Below are experts of layer 9 (counted from 0) of a mixture-of-experts language model. Rows are named router (the router's row for the expert), gate (a neuron's input weights, with its number), up (a neuron's input weights, with its number) and show model dimensions 0-255. Each number is 500 + 25 x the weight over its row's rms, rounded and kept within 0 to 999. Numbers have three digits each.
Before each expert's rows: "comes after" lists some tokens at least twice as common just before its tokens as in all text. This comes from a sample of Wikipedia text that the model never trained on. Tokens count by the router's weight.

# expert 47
comes after: " |", " ", "–", "|", ".", "20"
router:456479542502491526529509497487465491517516508519518507527498533507454522509475503485502529470482525529472484478456507533503511504501504454509533553505517485474501464473462498503496524504533485538472520524507467499522515455535457501473506534510545454498469473471500463511515472466537502478503481487516522532459469493522485512522512496524502489465540512487480480530479544480465492482475508525497518486490460523460525487496514512551569507477504457519552533506518451517529466500509482542536466532547470489457554521490496475524502525518445520452503485528536483458522527514502501494511527479492469506472483557503484492471509504499481475495513492480474488479495519499508511478474517482439502490489495507510514520540512540494466504525515535507469476502501484491449523509498473
gate0:486494507490484480551510531510471493514488514513526539507520465508520455463533451503550471496476535493493488498506477529460523512490505495487488509499541489528514405466465479478489556531469493500493467520480523508503488507503476502502518499511500519441477481472516495486515501512498525514530488511513496484496456485543506464508566502489473490469496465511512478479477472479493519517493505502496520521512514496493463487453507530497531463543510514503487459470489471528494530532508476527516535528539512537515532546540508438508476492466482467546516484533479486559540540515488475493507507501510523472470510500546515546479519518470505518520460477471531478512511461506499486460534507461508512490530496494488500498469533506476509502487509473448503529539525474496463530496474496
up0:508473533504511584485545512501518537470514498494491526491494553504531509522518498466488497516466495490548496492487508503485540560512491480452511532472484477536483476515516517513446527505445523525508519512495491516462535513536440497495533535471424515450525521512507496518504527502485514478496513537512475499490468503503524484529485512506511520495507492493495501484512525498473491471486513477514494460526504502494503537512486498492527478517466488568505467490458511524509492541522493555534494555491534477490461520508485481471512495536475512534524523467503534499514485507484503477505526486556500528513485500482507473493534487485523539494513510499454510551478493520475504500537517501474537492550496493448477517523524552521507501471492529489485550506509482474505555499532519
gate1:515507493435467522515510506523504539492513526492501490471535533531496453514500538518521466475477520471503500507515499520491520511522519454490510498498545468519488543548509493509485515521509488496481455522506456510499495471497494494474513474533478499495508481512474474528486492440467522456478501501452478493489489502509492531504520508486479467469495464488458518512453517481469491441496550503516532469508479487460521479475514457458509467486461515476494479537524511496505491482496524518483523532520508495529514492515579549506508480508481482526482566491525450498481483481507534497504501480475543518504498458504505477527474518434483486475538500465496492471499488540513510541482483498495502468499521505541496455479529487499503479501501455439551538494495492489488517452508540
up1:482530503507514513473539489531462482518499479500516512486507561495515509463502467531454479488531545525508503514499492474507501462537517508531494408488535475484495521512507463516524491479518501492515524510449497481512466503520489506574491504514524537526503462499447513500527503486528538487503472499495477479489554523461515468501487481490542489505479506452521420504540466480501518554502496455510521490474482483541535539497484497523475500506543486479497543472506503485525510480493470494518450479491523490542492512503508548488486520537513432500502519503444545491500475553545473540491511497501496475497524473472495522502498524525449504501461458503486508506488521477536488504512465508515497508470515518502463506503466508487505502511490482529493489482511476490463497494492493
gate2:512509502482484467511546499520504471508495505521520470468464523476523504478480514467520484445513521513493503482542565536496520554491539534460470472525503466466490524472512517508521504506510512547500507487498521477515514482522545479536455525483472451501499490460496451445489467481523502521510559490467461486469503471533539484479496527474498505503496476494487495486496528525467489531479496535527495499506478512482494519519446496517512541503544459541522493467477507519484521484556493538548490508513519492490501503483467529507516494483501521494508519471489498525516519519523467474522475483497527492492497476508467505486488508507514531513495486513484469559518544530477533521508451498537516496474448525451516503500493516571521505501489502512513496452542477527512458467525473
up2:487522511467512497476484486468534515486535496492468543514504524528465548525485524527481473500482504482492511520510469500492464518510517480514460524501459539488465503483506493507469460464460513530469447516443511472522491512503475533483490525469513508455500492522473465468522519484481487497495491503487484533511496504497501502457512509500493468483495462518475460528520449492540512496516499555507493571491474490537513504469500536528503464467509508476462500536522492516491499480500508469497494525498510454515515520516481528485456472480477495474470492572474530496432527481464518516510533454477516513511530521504479459492450523479498552503469480526493512514529464518468515512442524487501480456479487538500507501524476470530527503464534499492494474477518534488517513484457483
gate3:495476494518514495472480478539458513533516507514493539492472458488516469519507513495507478509508479469517500513554537480476469485505516505502446509552509526512528492550533476505479545477512445485505493498530515533514520504514500481496488457491453518467489549543528501512529477541474505482505517506468516511495497509546482523497474479491482530456504490503477520532519503441513456499487508504478462511479478489508525523524527502473494452524500515523471485487503466502488518512537465539475453470546494531479456476490494513503528465545519447482493524541500539509509472492538493534473511545516531521490504510518487524513456529527466512495505519491502532505504476504532513496481485490497492478492479492546507470538510516465570522461515448525491500498468475476531466532464531
up3:506511479526488493500458498477512442536483519518498440504561531485524529513492517488460506527496464544510506493467513541474497473491523431500554484515524533520552493530453532518480546512540506480480535477458518480467525425495501493486540479464493470497463485455506516507537497501495523517527526459529539518518516500492515492485498497443559492505489536479505546426477476503511512469513467487492502502507517507465487504495517515457503495480519519532498472532512513467485537475469469501497486471463496512496501480494483491486489498473488500510472499462489507481534510488490549501520484513484459541478507509524467503480440500477480498501493525484467492486497473511527524535512491513480476490520482489526517499515521487517515491512475509483467498513455534475483469513507448

# expert 43
comes after: " ", " (", "°", " −", " +", "–"
router:505499491530484524510481487496486519510570515516508492548521473492486528492514491478460551478489503525473460453471512527469514493478499462488497483516492476485485491467494494512526520503456486557489502519507486495522512492524452486474517524526521474536487499483485482535516482443547518467505476444531529514434476502486483475522513501541492496482512508494486485496500543488464516473484489533483491509453485545444517483481512462527539500504486457515522541492536456483519468486494454540531509563481500480467558495516502486533529519530507522494479494499506517458527552501499480507503508449516489542478475560485453501506516504480489467476539498490493486457488496471482534478488481512468486471482457513518487512530529510477504503501547499478500489505484503527495533502518504
gate0:473459472517517479536487462470489485493526529465474512492478480495542468518474461534532484526493461508498489514471508468461473482519485491538518532504537529521492463513491468516535505458450466495469474504499493500444452516528496523518481536517508455509494493500487474536533508477514436454491486525501501517495528463518505516514511475478482530478536532499490526539501529465471483470516512449469523522471508453486545454493502497510473500483491513496520488484509480470512499496528495531477468497504481526474493517484456463465518472450528500523525473476502475495507465538478491495492493487488493486484533491479440525498512493499505531510463490568478498447502483500526528460488496534508457534560482482526502497487535489523503491528515545493486512509482488493523490464537505
up0:546555517513499490512517484468511477493550473475508481515497544493512482509511543481490497511520517501472507457503511492483463533490468524498480559481519495484521503483494485477506463516479495466474522452501528530465472469472523513520447487469506455472516513508459516482517498487477512509463452533460474518440454497516529497494499489513481464500503499470506481469480508525508465544491516504484488512510487514531432523530445485446495464536528532520476487475546480497539499525465475488488510494480491515488523521490536489471557509484432484513481509551512464488490501522518493496519515517510508478508507529481514463460521503538554463536518512495516530517481480530549444467503447506504504500510520503509507515530494517484515463491494511520499455517519514480500499515492499
gate1:504535502523507432508485462475501509499506460476513517481518499455507467506485510487528483508495529498512461510522537484519464504519450517502496517509479489463528492526521470525558497505503513517466496543508502519508463536522524486485475528470503500498489478502496549476489459490494523508498465502517474504520474521538523505506501516452443515522554488480513527509498493445496470521527488459507455534491505552507489552545469520497457492449537452498506458546506485491504489500516535499481483471503475499491494511493510458461527512515468501495526505482523567494519465482428532507479468483521507494518541499493480485481524460524492527471472532467509526514508523526470494518414531512487487534544505511501459474491512509499512507511490478502480491507472498498512512467478522
up1:491482506525511533494533510562565494469514494472494507543506509491531457458544508476494498492546467514536503479503483451514508502518482517548447551485482518457527509516498508504468455467486530481530437517460519510506474476533474509509505437519473525497464481481495514519503524489496516532508476542514496484513514453524470529483501539504467530521493518498538492507495546523513514507487498481547501519511546482524493551472489490482489536466489478498551484515501540483506484483506521489485475483542504486510508512511542515529473485532435488465514487454496492489531488514488525496521494511449533442506533530487511499521486502484495477522503516533455489472510485497512507480530480485451500497508525463486528458541495508506501505486487455513505481482503513476503513516512546
gate2:485507525512491495504467503473474479501541493501443467530517510499517507513496520512518554508512535537501512485505455586496465501537526517524465488498512492505461510519556487535505455496466454475502485504502476502518472466530499501510467505474480475493503562471515464503504475469513495526463493495494515480470471458457462449501522512504497512588446510475451537500528478479489489488519487533492502498507495481489542504481487481483519558544517544489513479499471479555485513510466527507507526500525485502487487524511535475469481528495500521491523556504493514473501506483499502525508526504504508462460501489503500475521540509534475457564555473518489523506479482478486516496497477523504538506465480476475505494504477496511489471534471523508507464499515494515528491463502496
up2:505526446506500495541531498475550513504443525496530481520509458503435495534514481467491511490503476513487532476498494489465473537518502450529492533510530495491494513478550449542487515477527500524519509474523476499502487483490464467509509536541487506505493490467496491503468515529514482515544517534481509505466534487460500489531456504460471496526484528539484455545557529533436491505505521497554450475492518517498523474537507503520504512507484512491478491490519487523497497509494535481512498492497538525487485531499522547515522501495492518484505527553466498483503507491506551476507457479521535459492453522508503493541492544509548525469483519501496533490495515520501471522517490498484486509482472487475490509521464509487502511508514504494546536537507551506557542461477473
gate3:501460444507514442481502478476512503484505530504552492508464499461447487503500462537504501511514455511451512495465530520476487562507468496472496550480492536526496514511506498477527450513509490504528462501516497517462500470504466465547466542526521490505476497492446512481501556506525511521499469521496496533501471500497502511494500493561506493497491512501479516522526487494512511469543476495490506542497526483538465485496555491488507498462478533508502498476510474495499467509507483512503513495559563491543501477520485511518494492444479457506475546532453468534540515511502539499544503561500499468536510470511502542493512527529509525493477497496484471479488507515489475507494507475475483498505470502474475473504519497480484492484532527495468515547524479445525520503470475
up3:497495503448498481497524488509480501484468484484553485487505512532511574520525545540487488471517522496499478519498516503528501498508553484507475521519516444468454492508489489530471525472473464458500504505500462536492488484486488507524470515488476506545523542482534496462521478506496482511507532492527510493510480508512471486477472499519454496478467484487534510495509484504459544506503539509471499536496532522480495481498494458477469488540494483472480518468483458491535488525498481441475507503489515529484535485478493479473569517509518499520503536499487498514518500483508457491513474479454495473530479520492506435499541492520505489520499537497459528503466476494521503486509496515511479500564468504501509468498521492532445463514516467522573457544515515484478497503425497

# expert 6
comes after: " ", ".", ",", "′", "°", "00"
router:460474490519514523527517470473476515490559491506489518539518507523469548484517493468497544464500515526474431490503480497506523514472505483510506492506522501476516466465479473513505525477508496540475521536503524479529497512523470526489481536509539482504506471471495451484504480456508493444500459484514496516484498504489485490495468514527504476461546497470502467518469564474491507499510470537501516535502480540448515497492521485488511477474486474495530564459524482518495510486490505523506492527503570469470549488497478470511496509554479507481517492489511514479504496510508508484511485459484521529496501545538512489491538498508492494463504504515492452475481533527473513490473483503468478453482483521544476471531543513501467546479489480460463459445478507510506529527449484
gate0:484451475512458529517482522510497505472492481475489472526529462481510515486502507520514452486487484504508511503489489488513540486493493523508530485540487528530519463500462482438515506499477502501520497523452486503470504492516543520493464485514488526466531487484512463529506524530497506495522475475519510502559434467530517498463487541495489482514511497496482480469502484511460509464496470533508499471486466484529473505533519483497477552511492469523502487555560520514483529510562535509478507492513516499500483492496537529519550559514414495518516499522495494504489473478486470511516527518515485514522564551473523491527538530511525518453455497459489540472507519515522485517527539494497508498467483457501517533504490500486480557540487480487522512481505538512516483505501492
up0:464500510497483476510519501476499465499470480539483543515453508492484519473476484512480525476514492508533466499507518491463521503528471473482454491512510541520486455527514490532518479530516469459510497543510502542470486444477489494474510507445502495525490528528474553477502509500521491529494469469501514484487479513481483490510472504509457497473529503478475510505518527499513513482502505518570490464422496504521501500508456523485487493545462465437517502484485497459525547483493507546485524482499483452520499540497529491504504498515520467489534546483509492487526543534515498455489517538485489492516475477549533471516514483509553485466486479519514540530484498573550467488495521474502485511534494491480514505491517497515504521508466488516496480455495513568488478513504530
gate1:501513500528447481503517503557497485528511508512507548499514515527491517505501477445498481504495480519486558546492494540487492472482483494541508526493524485554483491511481498500511491518500534508502493460518478492483523550504531467483534487507464491534503486488489475506497507547471518500504481534477515477511514527506467485486510503520488486499508514479518521544498469482497499507493551512480483524480503487507490502519474504473486533466520566497509497479493519533496541464498468500515537529473509521476507511486510565517490483488471519531495481470494523475498530499508490497474509475510543499531514555490516528487466481510443511491499561511446475464493471532455498468522474457530473526453472508476526505497499490562477458520514490527535510565478502559483431524513542
up1:486502445470509496476504439533500458507471505501498533529479493437493513509537477516515489530529539528479457524505538482522486501504505495532516502507527464484490515513525454483528482535523491484527496513500527465511508555519548524519526553522503514509496460521521503508515474484508492495514537560562464493467503480524478503504519498496502535492471526487490545516518519539471500504514508504482483517476543486440535507494519482514494496505520508517510479504502447481501511538500517523410472506540472510522521509508462493481477503481540511514481487473507486527493468489512457485483505534448489525481514474528512486487480477538510496504498498485524524450524514453483484501471532516509470469513449521505495472489454517516519517522493471487551515506522476551496470537503523
gate2:521463490502487487525508507489527471522516507539527506491501519420460498500469492453525508487506528517466487495536531461485437513508495518541481511517501484493482505507520502527484507531473537492531499518470518490511483512507496463482453453523489511507470497491467489519480478511490458476491526474470488498503537460461514475517503499514493495497457449435541482459500532486532478517552526507508477518464557529487540530487500492539503529541526510466535472477505507527567506469493489513453490512482510519458518497502497475521499521479499463484530517520483499516535495521522501559524495437444462503491474471514523498495487509514519511541498561519503485505507485490524484492498520515500472536542466501520516500502500502495510540494553486484472460508537503482477518516510499
up2:521552539495526503485490446486528514518529501490503500485477505513479525499552574504510500514483503513460548518504490550486507531504532509519530454477458468502512511493495521501489497492510534477510505498500509506473508470480501476457517503512528491547460476515517510469509479500532487514458488486476466490468528487521448512498446508468520534522498539525533496543520503499478498528522488490521498526439511527532505495483474505540534553525508515499515498480545521491540500529459524471505463504508510508538478529497471549485498466483532524530511533533472533479501511520521524488519502532515529509531502488517476514481458494525481492508508552465530526441474484542486556519492486491503476520531512487558537504524491489478484509518523464499549526478503520505492506525491456
gate3:508513502490551508488497515517498535467493470522509487494519491495466499500545517475506500504500507549503498484488475483491513526505490461499499471534511510548539498485533492518464466506515519527477495435560498486518522523528523537480514481541478493536460476475513524465481574505502506529509518568483545477533543511476462514484530476527506506488486469501496483487461475460458538506499471539502463494527515504490500508445531512537489531511505492485524578528509478508445510510458528501488489482514484500502476504533500525476479536525508508488477499516493530512531523494501521502497471500530498484498503449480570492494511491471520521467484514529466473512525475480452522488491517549492460486481469503551513504523552538475507517500506492503501515495448502490541501506481497
up3:485541527543478419524517489499469458490474442517480444463534486483500497515465540497494497529525483537468501499519518539478505516501481499528502491470494499493490533518461511505493510499538504452482502541469513499506525505487482507528522502487474515465493454485473496544490508517499493487483474506512501495520479522472480544483491479520490514486507494504470558542490566528506524498512466545446519521509486506545539565518505481497475506508533466498459479485441546532460498524503543507467460524548462480502487503478500554514500485491452471503481501543498518454470551474489519506501495498538500502500462507507495468503491485495516536460493512531502507485529478480519503509539506483484516501455479487483490512536495449497486514487525486495522484467495518483506517522501487